python train.py --attn_scale=0.125 --init_out_by_depth=true --decay_shape="linear"
Below are experts of layer 3 (counted from 0) of a mixture-of-experts language model. Rows are named router (the router's row for the expert), gate (a neuron's input weights, with its number), up (a neuron's input weights, with its number), down (a neuron's output weights, with its number) and show model dimensions 192-255. Each number is 128 + 32 x the weight over its row's rms, rounded and kept within 0 to 255. Numbers have three digits each.
Before each expert's rows: "gets" lists some tokens that make up at least twice as much of what it gets as of all text; "comes before" lists some tokens at least twice as common just after its tokens as in all text. This comes from a sample of Wikipedia text that the model never trained on. Tokens count by the router's weight.

# expert 12
gets: " |", "v", ";", "av", " V", "3"
comes before: " ", " —", " +", " −", " W", " %"
router:134129130132142164098177134145123117144102139092133106126085176150111142111116155120084176145162113194220141092144134181111083126127059100077136129149135186176146103158161137136099153146149149
gate0:074192195154110091156129121155095099070115102158133156170127165180125099143104088149170153149125136148106132097129128181159120165187147116107145115140087140096135096150080121064105142102176123
up0:082037132154128101124134158173118161103143122131120200095144176115182119112105141148119163115144102134099163171132130150127104112154138130148159095134117145159128137093139167130189104087147128
down0:114163101143103137069101114102106138154051074135130188153129091118177115158063187163091145098118095161097061102146118137063095107134125164155076122086108100077112125151150076108118087129149132
gate1:056130065106117167120140158142135153226154118097092128088131089202131062159123141094088045122122155092145133136137129127176143095135196077095156138094185105209063163091159151079098138131168116
up1:213139169125181094088148079137089093108145119137162131138149087094110185102193108093161108122137145145137100116106131129017125106101092126131106075144161162104158135089102083155150095143111134
down1:147126202122093137092116105089147135113187112096119169128130073159127099131120150153142163144086132092090128153102115093112150079122102183079124089108109107126175150139106108070126150145159122
gate2:147187185078155098128048107153135097109149166175093089118080109160114080136111089055144171110170091142103144166136161117111144108062123147086118092132100117099101123080132154138085102138117169
up2:082108146131082174159129120129123172094143116129211134149166138116092167121163116145106101130102183146089148089134125171109093116160141137120123152133128140207118208145061172160190125155129102
down2:158104160087141165119155105152124056163124155166115148151153152150121156138067152090127113168148119157139139089109129145198193157103123144142105070112148121125147092073111091152140115133185120
gate3:080133129096150084056087099073121119126097123141143098072113154160150232157129118149147160136185135099094119116106159183133159170066115137112145099117102188118146072075077129119167139095120078
up3:096135088146081128072131105136119134136152165157116099140088145125128205103079132117097133099141173119115169056176142145098136160128157168096132103172120111127080131093078092175111135123158097
down3:163156144145105076118146115141129146116106157121137173133144116117085181139184143120115088106135178107114104164155162138117165165119111159146143180138167136147156140090168141124147135167145129
gate4:093156127144129137152136089098091138032150188106099136108155144109112129142147137139153130131138113119138116130117161134132121098124099132153158172103145093055107104144121143147101141154146159
up4:152099109104098128142116191183146147096140112088088159060226121135141116114106170096189158145176086117111155157107106096104095184090123123096057113097141104126145098068161140119075086191177186
down4:109063121123104125121080100162038143086160133134109149142081145103095099101137098135136184078145143116142152143121121125131139088133112110129130085033151174186110116113127145144148135158151115
gate5:076148130168094144119098087098139179132122138094122135158125101160134176110101114151134148127159176128113064118085149076148074182109155044107162150122138136171126124129105095129106106147124130
up5:054146144174099146087136131080124163120111098120136121160145114136162131136113113128156147157176117104105140116146171088156088200127182094123144167166126160130077117145100126107118120160150143
down5:104112070170141159155144143119141094134160140138118118111149207147127201100140146091092115121119133147112139118102113148131136116084176084141238147131104138145069111086102093109164097112141149
gate6:140176179191130195156156109093096116164086191113120152153176163145084125099099125172147117109084143129102116116081131106145137134123109123155138174119065134142178087115070099167182117161103156
up6:152117135165127092160120177181141100211087123107148154094158111098054137141133138164145113181135158118176079130081169162146086102126092130080174162084120149140173123072131104121195171157061151
down6:184161077116084159193142160081148106151148167172179125118174108083108070114135139123108105103093099094155147106129130161107081151075141141122132145081168115114161103131187088139139130113136123
gate7:090131165161169128100225081125076134147174133115104124124202104164071119138127095100130182091176112100121147084129140080144194096112161115101143131123088176082127088101160150117096119174136094
up7:146144128076107169169112102126093106120108129148152074119155120143127161128071097077187129139139162148137191158120116156173137164133098110201109084158199120173177158133126090085119188139060094
down7:177119158137105148155095153083138165138192137083142093110153086167141106143109100128103113159120117150195156105135121139124063210118067159121190128142155132119100133071108163033099154087132119
gate8:098133156185217178148120114136193112177128127104130122175129144056153122097109085122162149126127148091158116120187143109131176090127097139126118077112093146121118105148116137142174144122125150
up8:154144117120101126181124130049090182093167134126149158144137183193137118156114119085101140221100113149096134133120115114104162077114134111130138163142141061126148162156180073099147075116165123
down8:198103073122131129121223123050139111129078098148101115154204122136111131163047088102151090162039122116158137140170169138144156123144095146080147115126083120087146126176135165138148155145160053
gate9:161133115144119108075088180072122061111157137082131169156148142141050128151145164148141170150207145104112089172172151142135142144106163152089119111123108128090132108176110165133068140177165093
up9:152115093184083113080089162126163102152129118119100192157118108180105124076113039119135131116173171123124130124170133102118121112115062146087120186142133182094152131105114128094118092132173114
down9:133165163140122125144076144081095101080094129177163127131088128160134172179113069116090118134139115096121080108160088094135142132090163182109186119167108139154065160122102163138098111128146182
gate10:080126118131142144108119102094131107102152128148078119124114091191114165119140208194105131135156137112104103144158169161096178119131141152124094186094116108163065063153145137127145131095136131
up10:043128090127138149129088083096087107139165111108141096132083154141151112057119088170105067084134161126110148077168047147130187158173148105076078078144082138132054068126159128125126117139194133
down10:206064139102188098134137164131179157150098145144118107165118137077161161155132100155153133141039146113149079119068164079214129142117111161066147110055117161095123100168111132063146148165133075
gate11:152177147129085100140113099137100124083119151043118114129078160138128130128144113158160136158160141125172108140140132138121155051078167129128163141100151123140110125130126104162136115165174110
up11:138137090154135094163153125156139093138087136165141139110190081167166090132184186146092129132082137092103142083135132122107138144136104098122097135074124143105107136150077176087146136117120078
down11:129148104100090112126137109087133127078114139108131153163100150255121043126157102144117139104096167144101148186143118103127154116150132141100102170134072125141139146136104055129209065155112161
gate12:092127072138113099123070157133135154136125072114124114099151157110048139115129113106156149054157127181114128074131111172169179104116114218100125109079118152107056095143164082093150130107135102
up12:126138090133138146161118059114131132083116093127094157120114169129133100127128114121078120103138103136151138090103127121140130164107134116144089091133084121091105138080063104092053122184176135
down12:119121071113061150106192081131130152130035080091155126103121134154172154109077143140157173199102124168144096152142160122145149121137098158112191175089141141121152108097122138161125177165131128
gate13:104062098103177139090157157121062113101075094104082104110149186085165168119106094131076130169160170151152104141162119245100112066101107126123123130162161115152084150171089063117224201132084102
up13:104139112132081130122133121124115127157109086090114177104109130152188063098134129123105094100078131138133113137138094214145079071127111112091093124080139150135107130139115111067087121120046066
down13:119082136098118115098101152148169100163178135175137059053100084120105159104087126104150041094120140138140116097121080118132108125084135176106156096121166114090099158135097142120113108189123107
gate14:121082126183166146058096127086065097151094160126108090119102148063183081144140185160129172114124123214127117108182192185175159096119129116092190127081110118121077131164158163133173162131206165
up14:148082162109141117133153143117148146135090105121130144120147129123087157123174099184151112107132124122116156104158101107075125046147107144114124153129129130194096136152093123131158133121084170
down14:216144102108160157107099118119080155090154137064077158106129130131201145159132151151133127108120186141156115128067147131106124114109132121071089150144155180165132121099152099115133141098165112
gate15:087130145108156074097135142148103129147116155136155112174102101154106094127138115103094165138134167119079155215098124132134141118193101088128134079148152143086109074086129120168073104139131113
up15:121106184159114157089123074125075151107152107130158136093105159121109136166112119134149078144113116173127126080156170110112136105086166136138126078118094115110104097148143126154174164086149108
down15:109129131139171110118130163123177171146062157149147129103081169117153135079155150108124158156107073158142127151093173107181089167130137177123181197126114150128135131128153083109104100182141083

# expert 13
gets: "\n", ")", " |\n", "\"", ")\n", "'"
comes before: "-", "|", " |", " (", " |\n", " is"
router:144069071162126147148093076154162116197135086107195158092143154143134096195097110123135131138133091025119144136080087139148181158156150081099189175178116126111101140134085153140182170127128156
gate0:148114103122163176126137094140122120128161145096150130087170120128125129132153133202101099120123182113136148215082146146112090116081117146129112146145120130156059178090115100126094146173098130
up0:130091116144158144147125134182056160129138131087150091123163106124141159108098169248124084111130144147111127164079161133104087081083098159111164124189118165111086100132072115130132143157080147
down0:112084090127131122158139116189156075058122125134135126123120079116092134137074176136161125118120139122133128129079134129166190176090137128127148064106159130108126114114153159118144156127073122
gate1:153155123085161158132092172095160119065129130133127128129148143152162108102111118138134063124172153109119097132112061185125150111079159091146153128177131102140069098122105144127124101124116163
up1:122141150178130116133120097128043145118110133100088098166134113100108090097116149167140098156085073096112171103101125155123151133152096146191151157123122167130143144104170120168107119115138137
down1:109130099139114128104136151141120172130118107175081165145096133104159071163131162114132105096124126127113130160148109144160109117111102155132148134160132156194122107149137142086141192126120127
gate2:135079165082143135179114122113160143111094152045138127125176110177147116143072139190165086147083095119147119083178170124157174131095123145103140114120069204118101161099143086101122157155118114
up2:091132149104177106158095167139137074080139120117169153128130165110149135095117142099145147136095191122083138122192138112144153134123144169165109207175118141120177137150106150155133149129126141
down2:150128136107108170121101122131141101111126097090175123104181083098183114027120140144141143145114101105115176132121099109163171100084190109147128093146136135148161139100164092153159111108135143
gate3:124129097169166142073130089081096096117133091150133126170135084149126171144144071138123122086120145092125100125099136182106098095112110137131199124147109155110122108141153130160100145147137127
up3:129103189138096147161123157155110130131046102096073158120136146107133151099142103124110129143151110143213152143101074098132124161207119159141038129164145158130128172079124132139219083140130142
down3:129126100040153199154126139132158133134111161147184141148103129118075151077145112095056132160126153118073081138109113161120105105110127192135147146110165089172069083216123127165132147145166091
gate4:165119127115141094115147165126095173162068135125067136203177097107097145188113074158167151101094201084197128112128103200179132126110128142141171122112098139124139119167119141131209157151049111
up4:161156093104127122140105073128156152167106123116156149132159128151066102165134076106085112233069130174147104130145111140125114170112120116154082082109093172139117125113096116070129058136089169
down4:118139116140092162104105122116117126165143166143139139137124184173074142086084194137077087134123162162073148139178127085074116160135127183110126137122180116121127089112074140099118134071120154
gate5:123113108135109182074096142159095160151115146118123135138182156104124122159124150086165116139178141207184140099126105099143156174077183142142151109105084051115137157051075131117205128130105120
up5:144145125102134167175110096118063161109099137155161113184140123072082114165131122070059096133150183150106166142109137104097162176114123091136143175090116140106169153066111169121152140159157134
down5:076181105142141135138126125153106107156139074154126104088108110147129123199138200151100110134108139133135166147077139151106169138132163128135178079142154151161130171154147114111149144105081100
gate6:158170119118118151158059116118116173126122184175115173098108115113127055149150118132129122154195202143130080113150160141098094136196136127119121153159108127116076128090060185103143098163115147
up6:156157086114150075041098123156129129132144143174134177097081149177135091111129111128157133143176134101079085116124124151103085103182120098130091133207103106111090140135145179108125114166113129
down6:094153145136093091127180121080128135134108085085091098153093144144133148198139111133117076091141089075146101149157112120137146145131111171139114159096159147118187125159138124043136164165143098
gate7:057038088123145112149156086122088140189169093178095184145137149135150124125102105084171153134160102113122154123171122088096166029115174158086089054098113076110129100137152090101134116153129082
up7:129177183182076131096154177148078144082126164096095117121172153029178160104154112123091190106087117129117134176119134150151120135123118145059144119070117193180104119192143133117104137142098115
down7:102105073113116119128132097199123155111190152162108095121131090100131091097134148133125155122170133069091159087102111125139138118166141139140181139107120190148150174144087119118110078173133100
gate8:115137100120188115085136144148114117120077163128137117148112144132104150141138116142119112135154080161127095160093092119185177147128148134138198136145101147165110086180138143095125128139140093
up8:106113108132152107072121144116106130154085122121178135113126163124198132090078132096118103090125103104098095133118087111167151145094143123151176111154103151146151162164105153158113145136109097
down8:117190184165106110016076131110078108131153121098153157072117126168204156131127142106127134142106124128068088117175089154121139039102136140110069124183050135057133104087181171137084173090125121
gate9:095135084159091098132135122103085032134138173072157125174220110155084162126150116168199155122130157184127110115077135164073161060123104103145127122120076156117149138099085157195130141191120081
up9:091164140108143164209156096110143120097106112132121103086195137171154206143103094107073132096091130106114160115126147133149107050209162138136112153022123068114092137085100107054111097093104120
down9:130152123100112089166142105094179181049113149132153143177129098117096132203136088140094106141115152183101088130147136085159141196117113117130099109105093110201080067121087152116119109132148176
gate10:129130135095135148115120075106093119092085101194079135120130115121072108176076098136085182141143109133117105110141139155138101116148166096153129103164103092095096142137176142120128154142128185
up10:139109113069147135118147094114087166128098114159102118087137129080098122140103115144082158137168121112092119158172108147139124109101152110144134079083063109103115134140140128135138168170133159
down10:114117169095101125127199084067128163151107130127136119102133135074147172100150156148148153090129116153111080134114119177092156147050096091084149075133065128140178141156137133123116118135103146
gate11:114083111147152106066134108099131155144199108143128105116127126103163113137137162130112123160105102122152082160111085167126132168129122128103111123064094147112090076093135144158129126137148151
up11:115135115132135072105079083080078208161195101186154122144124061147115148132151154091103156157094146143116099160122107132132128109161106115095124110111111145131148105107130113134138092192164142
down11:112159154120147173119176131113145102116150127148118140132128065075122091155076128099105141107151110169128105140085165089168094110085147151141106117077163138143122108164147078078133149129123149
gate12:102083109139146149035119159141115118089124145105129110091111155174092134103118075145158048119084145124153083174070045152146121153167120110126171128122125135129054086128141178115116149088177152
up12:123076140113106140065120132099122112128188142109120155085121093202084102141134041114137155143092108129166120171118077127156139146195122064147157139113121088104099080140110179116056147078133161
down12:114130113143120121140133117143127125155059108123180097156188145172126090067147148098099107123208131093058099106111082109114162147079146056167133171090098095139085088138103066122143112131119109
gate13:120125153104138110134140117104088124174140079110099135128161091083085145181163110137095087157167147066152112085065116126129148143111133113138084114107118117102157088151140162131143183135095087
up13:155131073107095124148144118156164108069074081086111142147134131124088129109099101099125093097130171185119188164124116215138138121217150124082126108180131120117143102121069095168045113123156083
down13:147116099136094144132205066118113135181081152105179105137101132082107162146085109103188116177087107088106139098152157098207148148157109138191115110111119171149161050112057099144177134105092118
gate14:132183138145177041186152168139123144135132120146078102072147112160128127178167097119153167119117158149114093103135137157102119129137131150118169148160128096123106146145106124141156122120123100
up14:176109147141144113146139122117109142123124109082126094142052161101106132161135149080110136110157143088161126116095108159149144103146110168169157152122136163090123080112104157105120132164160190
down14:151195166255192112095073164080090088151110136132134073123168104169111126103170136126049180162119170164112162100127159170112185080199100107131082098135145115122139187113102137207150107165103101
gate15:135180125064121083053151098085139090149144109154100112163149143133055103109144143114113099153145156136126088141138189130172161122176147131154176130151115133092058115121195173043138135154138111
up15:067097101174112141221085169122078139131116105119124121125094092132162147125080079167130160087151155127104128133156107112137087156090168167148112073119105103106179080161080161183073090130151152
down15:155097115122185135106105083061096169145192148180140187144104123124130146131145102143061132096135136129188143135123139175151051113154149202137144159156125163112184141140121156179119159115177127

# expert 24
gets: " ", " $", " Sy", " six", " water", " Hol"
comes before: "20", "19", "1", "0", "2", "3"
router:104097174150148177153101186118145075093170113123110183126056113077155145122122134100104148094109123117097161124115117100166052181091092128098055133147206182114143131119115130053110123106082131
gate0:147117156090140120094100118138070133123138181111067149108118089129150162188127071162072083125068111103155138168140152150058140092147183125127101134131135089160119106130061111125094139084137091
up0:154108145129182124131143117108136143099133066152207177150072164127138075131159207121093154133194153100135164115128106127114122161118153140130118142149122094108133122100156088076153150099109149
down0:132113066139095162212197122120128201145075077116051072157109146130106130155117104090120104152184177205109088110123162099189166127155055169143143133150117142156160146082162105126116092140129141
gate1:160125043131188101152145094162178161166146126121149088094060090127165084161086139164100091173154069129063118108147064187126147153095130159126100140048096131133125107132116181127137185142133069
up1:125148146129129175130148113106110072113135107103080147142161138150104151133165134097156134095089147118126113113093180104155124069136160081157153100123148106171118113104145142118113112150091165
down1:110102141096131127137144158153112116139094162169096175121117138073113166132122123077122110093130097150133125142191207167090135098107132072110095173132122108139089136168115136155147092071085102
gate2:089091072145088175115069117155144128126061109107150119130125092158176147087138086208110146122139158099184094179121088090116196112131129182151165097096089162144128126181120120122119106116079093
up2:151178127124101140159167170142106072108091118156130125064113155173152147178146135093111160201104064089113172101136194145184172138108136127096099090115146078168123134165180167118159149128163101
down2:105208071143167170126141176117139131161158110148124194068138162145206124098069193160132140120151122090160119098178151165129088096159064152068121167150135115130103079058127158164104179150112085
gate3:139125128098145113154179107126118128120158109148161103192089078148122109145071089145070081188072134125128116164118121144110175125118138107130096110151093072189073100174113149148081121137130130
up3:130105120153155092143119158107189118129131120179146153093127150093136097111150152070140169123097105138082049118157103100113126154122164063156158157139111154151151074142120126054147197055125107
down3:129154195128190140128156168038160081121067163114126153098130137156089127103172152082127073121141158141157139168104162173157175151098143132124089126100139176092119097078130147115120080128114178
gate4:114128118124104159114104144153115093083116048172195116152117109106196127126142111141117161170127156161103122141145183142131149085077145174164156155080174123129085079128132118124136136182156139
up4:168131109138119103154118080166151173132129151100082100104150125114142112095097080125119077064109091139157206110151081110118118179126138117098095156123076131134113177080108159124161135056125135
down4:143104077141122208128172094145110144100140084122104127164131176161141149089140186106059135103180127111152140117131120125170130142126094099162167116098116141133179143114136155169055168199173132
gate5:112100128157057130134128148132147072055104085121104121074161106188140129110179130207107107151165124109167104126137192157105147105117126147140129147119105163148129093093100191105156204119106087
up5:131155172177078131105139131159136124113156119088114112082155144182155118078138089205151092170184129136174143123100128135087171107109136113167154147096118170105193126124094136108169155112098050
down5:174129124149105151162067126138177129114120125127207122099161119086125068138139182110124150120143077156148109085118084100107093182047132121142177140119148105126093123116142128039110145130134132
gate6:099123144179110092101083111083116112127135102137143079149129072111183113162079163115135116099103188130084123134122145160138111154131186119125215142162114110139130099139168190104167109132126120
up6:142102134064127154161192172158129117129091152126135149130106128154106169140149123146132134133120076139134115102139089127079171107113109152104078112104148111126170126109076079160117110163110114
down6:090121112087129100063087095154113127141100123112154103104126132146111158098136093129182172151090106149133077094161113113151125102086118112156130153186137151168133147165135128152106153067105133
gate7:120056166116073184174038189128131164121087059128101129154065101142160119108118158149141130141118071140112166202130158082149127192074107174071201134110150135140141069200051151158108106179169173
up7:143113131140115173140140132088118165133135072109111150130121060136096138119147107093128070158065143186130101203117092095131097124081179157115164130148146147132115104214132120159117111124199149
down7:130103137135092092136057098083121144152120139109133120113161098151124139225111166175127102126115088116122127136151104182128139115158175092240122193115165113191099160122139131127106139147147147
gate8:065147109154123205132066160125130148123128116091137112141099161157185103096120077156079187145179108165178113104121164110148118137059128115115171131148198171121103118134127172171136143110197133
up8:158134124086082021134159101116104138156120161132095108118173121099103098122170149151203074077048172100096147179123115168117133120104105118114094141088076157078149119109140028109181115199081103
down8:155128128108142095151131140226144113150141196154102163121122205184117135116161113203185097083156129154137120163174108127133109095146154095156116134134102165152112121107052113112134130130088140
gate9:116131092132136073146129029145103164068187109144148087073128109112205122164103123132111118121115121103145090174131071159185150088075109119135140129129144126158095169138143122134182142123173144
up9:169153115122166126120161178094130125178095120090080162139077123137043083120133132134166148198143116159134107099142197057083141174153179078149127119104099125077192103088071131083070117142071135
down9:161135145134197119182098185173147115151122132084134117086133132149104160111139145113112056142137144183148154125123092121136115130153120111087103120107151113090099113098171050170112184108140122
gate10:117112162105122126072156120152116152048106175096109137099093103118106110153143147121137165107062152138148163153131132154159128106090147164166131156080105152147164128090095096088143114134133114
up10:108153191077094163167164177127116141141151166123165135156124070160114206184098132150082166156086205178145165146138109137154130151124123102160088085146163163108150090118132163101165164157142128
down10:130155116190127094138131155111159137155146096103151119096087160150103122173161093114111217109122164066110170115112078129094123082126181160132085146113157136159223170105145119125163158096092158
gate11:123094144128149138130095150069060134118179074134147154142111146127128123157103099183098149194160138169182180135116162105153133136114173124124172095140117095202112081139144137113147148138158137
up11:107120107112181100088094149149103140148153187096125132087114132122087164134095123101093199165120182114094140066104084132137118198124128118175125156161090090110135126122090136141164148110113044
down11:166118156166149132092114175179186105152067129122215148154132134077143108070127088097129098133179119101114091148140075111114139133155155069117185176135134181099069056128094107090087089149042081
gate12:118112119075135128152105144119117193142150098137089205130136161106177164124186149046145162089085146097121136150130122134125121186119143110118204108173087138152162104129103107147132133140129076
up12:160078091117075143141076147092130127164148116176131151183178124150197160156146152133167147125136121103116086119113136216137120212122142163156154048164192119158118078149160086110152134090086107
down12:094128104116132107118199124106158096152151106129081127118081132156142125165146138194100160150147137144113082071094100141093090151163114180120185124093095105129124095085103126137092171140081141
gate13:094137141088094168142106171109122090143101075083137112083150111119160146137151084082179103101089171095166142154114088113146179167136117123114124118118160109140124132114077120138118062130053045
up13:096144178090101164184117172106119092138084084086158107115118132125127130120158060136179095135080133093204142136105099090114176180114101163109130122137158095098146179105094122169104085140063081
down13:146083122101163135120118099129126138075158087158161154115096128138166159066131109108140136125187137148119115058026094149140126143140102170130091186098150053185149187180143153117118153172065136
gate14:121146101164042106084075138171120191173130130122115073086111124179128144106146175147225115120115127152096122196134144097141130134107156154148110101166165147132139148162175108124107182118111170
up14:130168105129085139142115075184073195187155096109166119130118147147104087131099151110149079120128113170145144151165086071129109103119136180117134061109168141133153195167198156107170123112042098
down14:134162076141147159083080174110170071140118145126077147125158124078176092114139146096138142118163113110124125176184113180137098147120133079140118128149164122174076097160103065092102127088169140
gate15:108124153135097075112133196190127243143121136075176103122078078168136116109121134154117080150115189064134071135079160115181137121130136105113143124171108186114151092164121115118130188138155154
up15:138096165098086103103128148170132200131133119125150211173090079096111165084056086104138126108108137064134111100065123178089147127140160090110206118148166121123117167139081094077138122107094127
down15:103118070122144167148159140116170150118127165114118094153096155087058071087151135117130133136180136125157140174087092095072060183107125130050135137114149139150156131105075143144141046148164125

# expert 17
gets: " in", " for", " on", " at", "et", "or"
comes before: " the", " a", "|", " his", " its", " their"
router:129147164093112087138152153171143115094134145078144149125111064125132087062112113163149166157122149106086114131127074148074173170086095068136081084108101109118118152160127125178145142110152141
gate0:143176182140110197118128144157107115188152193068129085163166140095109116155090133138125068104153170203158138155104144168086151099096141179163127108090106158139164134122147182145150147118167118
up0:109125132122111137178184179123126164166095172135123140156150150104168092117106121123196118155112137118147090079107120159101112119120127139048100130135089118070164155164119081105150171175143164
down0:102069148185112099157130126116104113157130133124125140176169164111162113133104109092087155102133150167110115119173108126123090095144092210160124099153143126130104131090126121095171135122154188
gate1:103098092202171130141148198127195188078125111133135163150175128115140138095132110086124104185093136175117126154060126132078164178118122208116161122088134143101172179139076105166106200116160091
up1:123086141185115165122089135132089164106130143145112139099149104139143151115080125126164082144119095090158089108113136126099124078129141142165164161119090058114153172110196125140138145162085131
down1:114068120101138162157101093073088113172121106131097146121153122118126120075124158110134166112173067164105124127122184152154101118088134037151186133075174119177094089136110153152127137191095122
gate2:116096121134175148160126090117146149128215079124152105191144049113156093082081075110031141151145113149110155221196128172126168127102118144094110041135123079137077082110138147119173153091122141
up2:129090160151100101113140159112084117172102157104116120023083115089106129153187128081173093143126133165084088094082211145122087092158181086127167141120083179060168154113142109210127124153117127
down2:081131157144133144076106094171089160147124114141130125120129140125158137154133113179150164155084181127121138132101143105096137176130111155131069081223119114122160093144067117104136104009148129
gate3:132117182144154117158165179138095130098129134134185141125140171093138119069109138129121154109147149125101122150216133110205153107126128151153157124117117148123086149127138173154179185188102152
up3:162147101194119204109145113117094135109140127127122146154125136141128133122090155141128220097154097120124123145143112082160126142153131124083220145153107076126126125124143111158059122142176186
down3:119124126134113102143088138102142121125125209194139188133130096142162112131134110082138118040128139167081128102180088148112120130175125113137081102112178156115041136122190134075163129133104142
gate4:088130154106096162134092156133113120139148109151129134154127112152173132144095173140140127186170182144192090150143112164164164085106195125152152120070141113111116111133142195148140128090093101
up4:185137165158126174120096142102111136083088149095154125142122084108167106082078065121123107135160084102133107152109157140127114083149152115141112101101106136163101093118136083122213149123152122
down4:086094153147127148093118155150158157113118137225137152107106226095106180133097081120109129098128119139134148098074162124121134099101107151106131098126086157117070151116066126141061116103090104
gate5:123175067116169105112134131053187114163162148145119157076135102131134132128176145138173131176122094184148244112108130119108137151116136122099104110161069127122141093138104118183077166091198115
up5:122105105098148116100060138151145147165108137114132151131109074108110093134121058143135145084125149151116158148073130132118125193170164162178066114129064157143182095149112075157092110131155099
down5:152079097073160152078136085139139107150067120109121149161098203121042093142120077097147084149160140094154095192113092096152164056122137095114129091083158120131124149137167175134162110159104095
gate6:121107116121110142151071149139111145125085136105139157183137098092142144148037068127048132093123114140121161174150084134088100107104119115123136149120113168150071152115178072148123043070172082
up6:168162096051179107138121161100116155117159169108128147186168089099165153154070170098121121114153141099117139116110160105128118159187128131135135127130124168095117134080100087138131092132223104
down6:146104069083116129131090085149145155101073135152112131158085141109130131151127154115085152081135111131127166076174165159117107050102133132093113153184129113187129084108097175071085200137092146
gate7:155090071088139089125145061137159115109179160161110096134150118124098151154123128149100122154180119170158133090189182132139197166107170098092115105115129141128086148099162143136138108152123151
up7:081130099166146129115128084161160154074131099097128194105153146130092102083033135142115119102102139099099122127129103097114113063100108178117115201092148110156150124116148101154096124143055115
down7:077158182189115150128132168124102156124171119166091154196134135124118085070101121178138134134189060115121155139083074083115100128104116074127124182104096126074160139119082124133139124138117112
gate8:116181108135112124121119158127072092116135167095071123094202092164094098161131114161093105159077137123153125136105144119084166112117161069177148095157110133151099119224105090156136119124126124
up8:136102119133149164112172118124102166159158107160103054193114119125145123106141113152124132176127081145092130096079139130192125086105106136101097169100124129141125179085142115135158106144165141
down8:087038107130130117143132126085168109110131150061147158174136094165127164087092136116127121146141171137121184109120136120113151129132129119025162060063142112164174152182126078124107121192147119
gate9:154140140130097105162163099106186133130137143127112127143110139161120094141099037167145145122119115118080166133099119072127099158141097087142077123144127105117139072118127110129194128108149153
up9:131102162164099137116106156112148095121137101078131094155136185110110133111146070106233103088145098188114141148095107158128138124139153092104055147146128101140097160111131113138127064100103108
down9:151107096136079142151184128099113147127108138149140092132118167114109102106085114157237164058124087145138090106142163130181126153158148115072083104125150132105143070130115124144153082123123122
gate10:148105144121106129118122165171162150121102133156109131203082079162087118177129110197117157135159119113092125193169160117163153118081118102135171107127125127160140150097138149146086095128075155
up10:101126135169091153079091169153198149155134115151133128086137100102151161151105193158179132129187103069079100081109133154122129131139106121169151117158152135108129075124116183083150096062125141
down10:176162111078110146077120158141125148083140145142126109092113139119143170004142130053103189129152130087108121138084100111133181101169082094168166135173169123119159141095143171098138187197151135
gate11:149112111168141168100131159161096115102131134133150163121063104100149202137109105172163131085106104110130094127194142091128179121108127151142176088086120172151083139160126177233120128116152073
up11:126119159185108177109123111142087137107110118136128049159122134139153081118141084060134122150133154097125186149124145144106146113168133128155109177123159193163157160186134162066145105078084108
down11:175191137094148149160131112129148174156133115127120186098161115083182147108120191099176084098090124107108083118107150152146115143065154105176140140101143140170149125117129175109117066146136175
gate12:107133154024161096099086127121198133091122106162149146081111194124105149112116106100121052128134154209144139122110198095084150177067139097084131122101116142074075147088137087126119126117067078
up12:145111161161107111122065144170116136120122059197150153083144083139085142147146155115125102137159128097116109117077168186124125091192147144134094127107124142127126081116145176147096064123114149
down12:094095164116116196102190135121146144105114113157140128155122074147127137144040133126123135163139093125107176113091173158184118088032021098135140105101087137154140126190137150121112119120204114
gate13:129193134073083154143104115161105116120074124098077095138116063151120135173177109153124152135068166136128173164103133146085135147123168121111117111106176135081146105153163115177089078170150142
up13:126110130142117081072125140048109133067138103119065141152094167074097117147181156136133114139154118137174107164122151102209097152057127115131123088074100137159126149143110104148116116060098189
down13:150172161079154070084144098168119171109088090161134084168137127100135140121189140147107132123113136131125134116104094100064098189109079156087195113205197092052140113120113228123130110162150174
gate14:139168152125125101099059104171092122173138164048065244136078097159122186093091094121076125132044101125067142142178093183172107132175144067120128148151129068168150128138167175126174107123145102
up14:153099084132139153171186119131141124112120116146149103178160124132190125113162143083091196141175148086139071110122135083083173126115111125129108149101125126137104047129138162084120178190076118
down14:130123140143120145163207163058131159124100123139128123172079130093132094105067166141149153111166091140160131186136210182160174107180132068153114143141202125147124114118210137159119177102174138
gate15:123131136092182159135130148131083133056114119125120096155145117097085119140142115120066212144167193117149085145150122145166126136059138155131122109110066097143142057101136152079161157114119172
up15:159107069150122094124113131127145117104106105115137154112093142123161123074076109170125134108130185125112155099171112124130097096168098098127107153111176166144045112125154137148080167139109113
down15:129071111083133098100066103128149182075139127141121074115164149160091127129139166170089160115157078128116105152164111081140160117070123144126127124124130091143170138149114170200084143143115104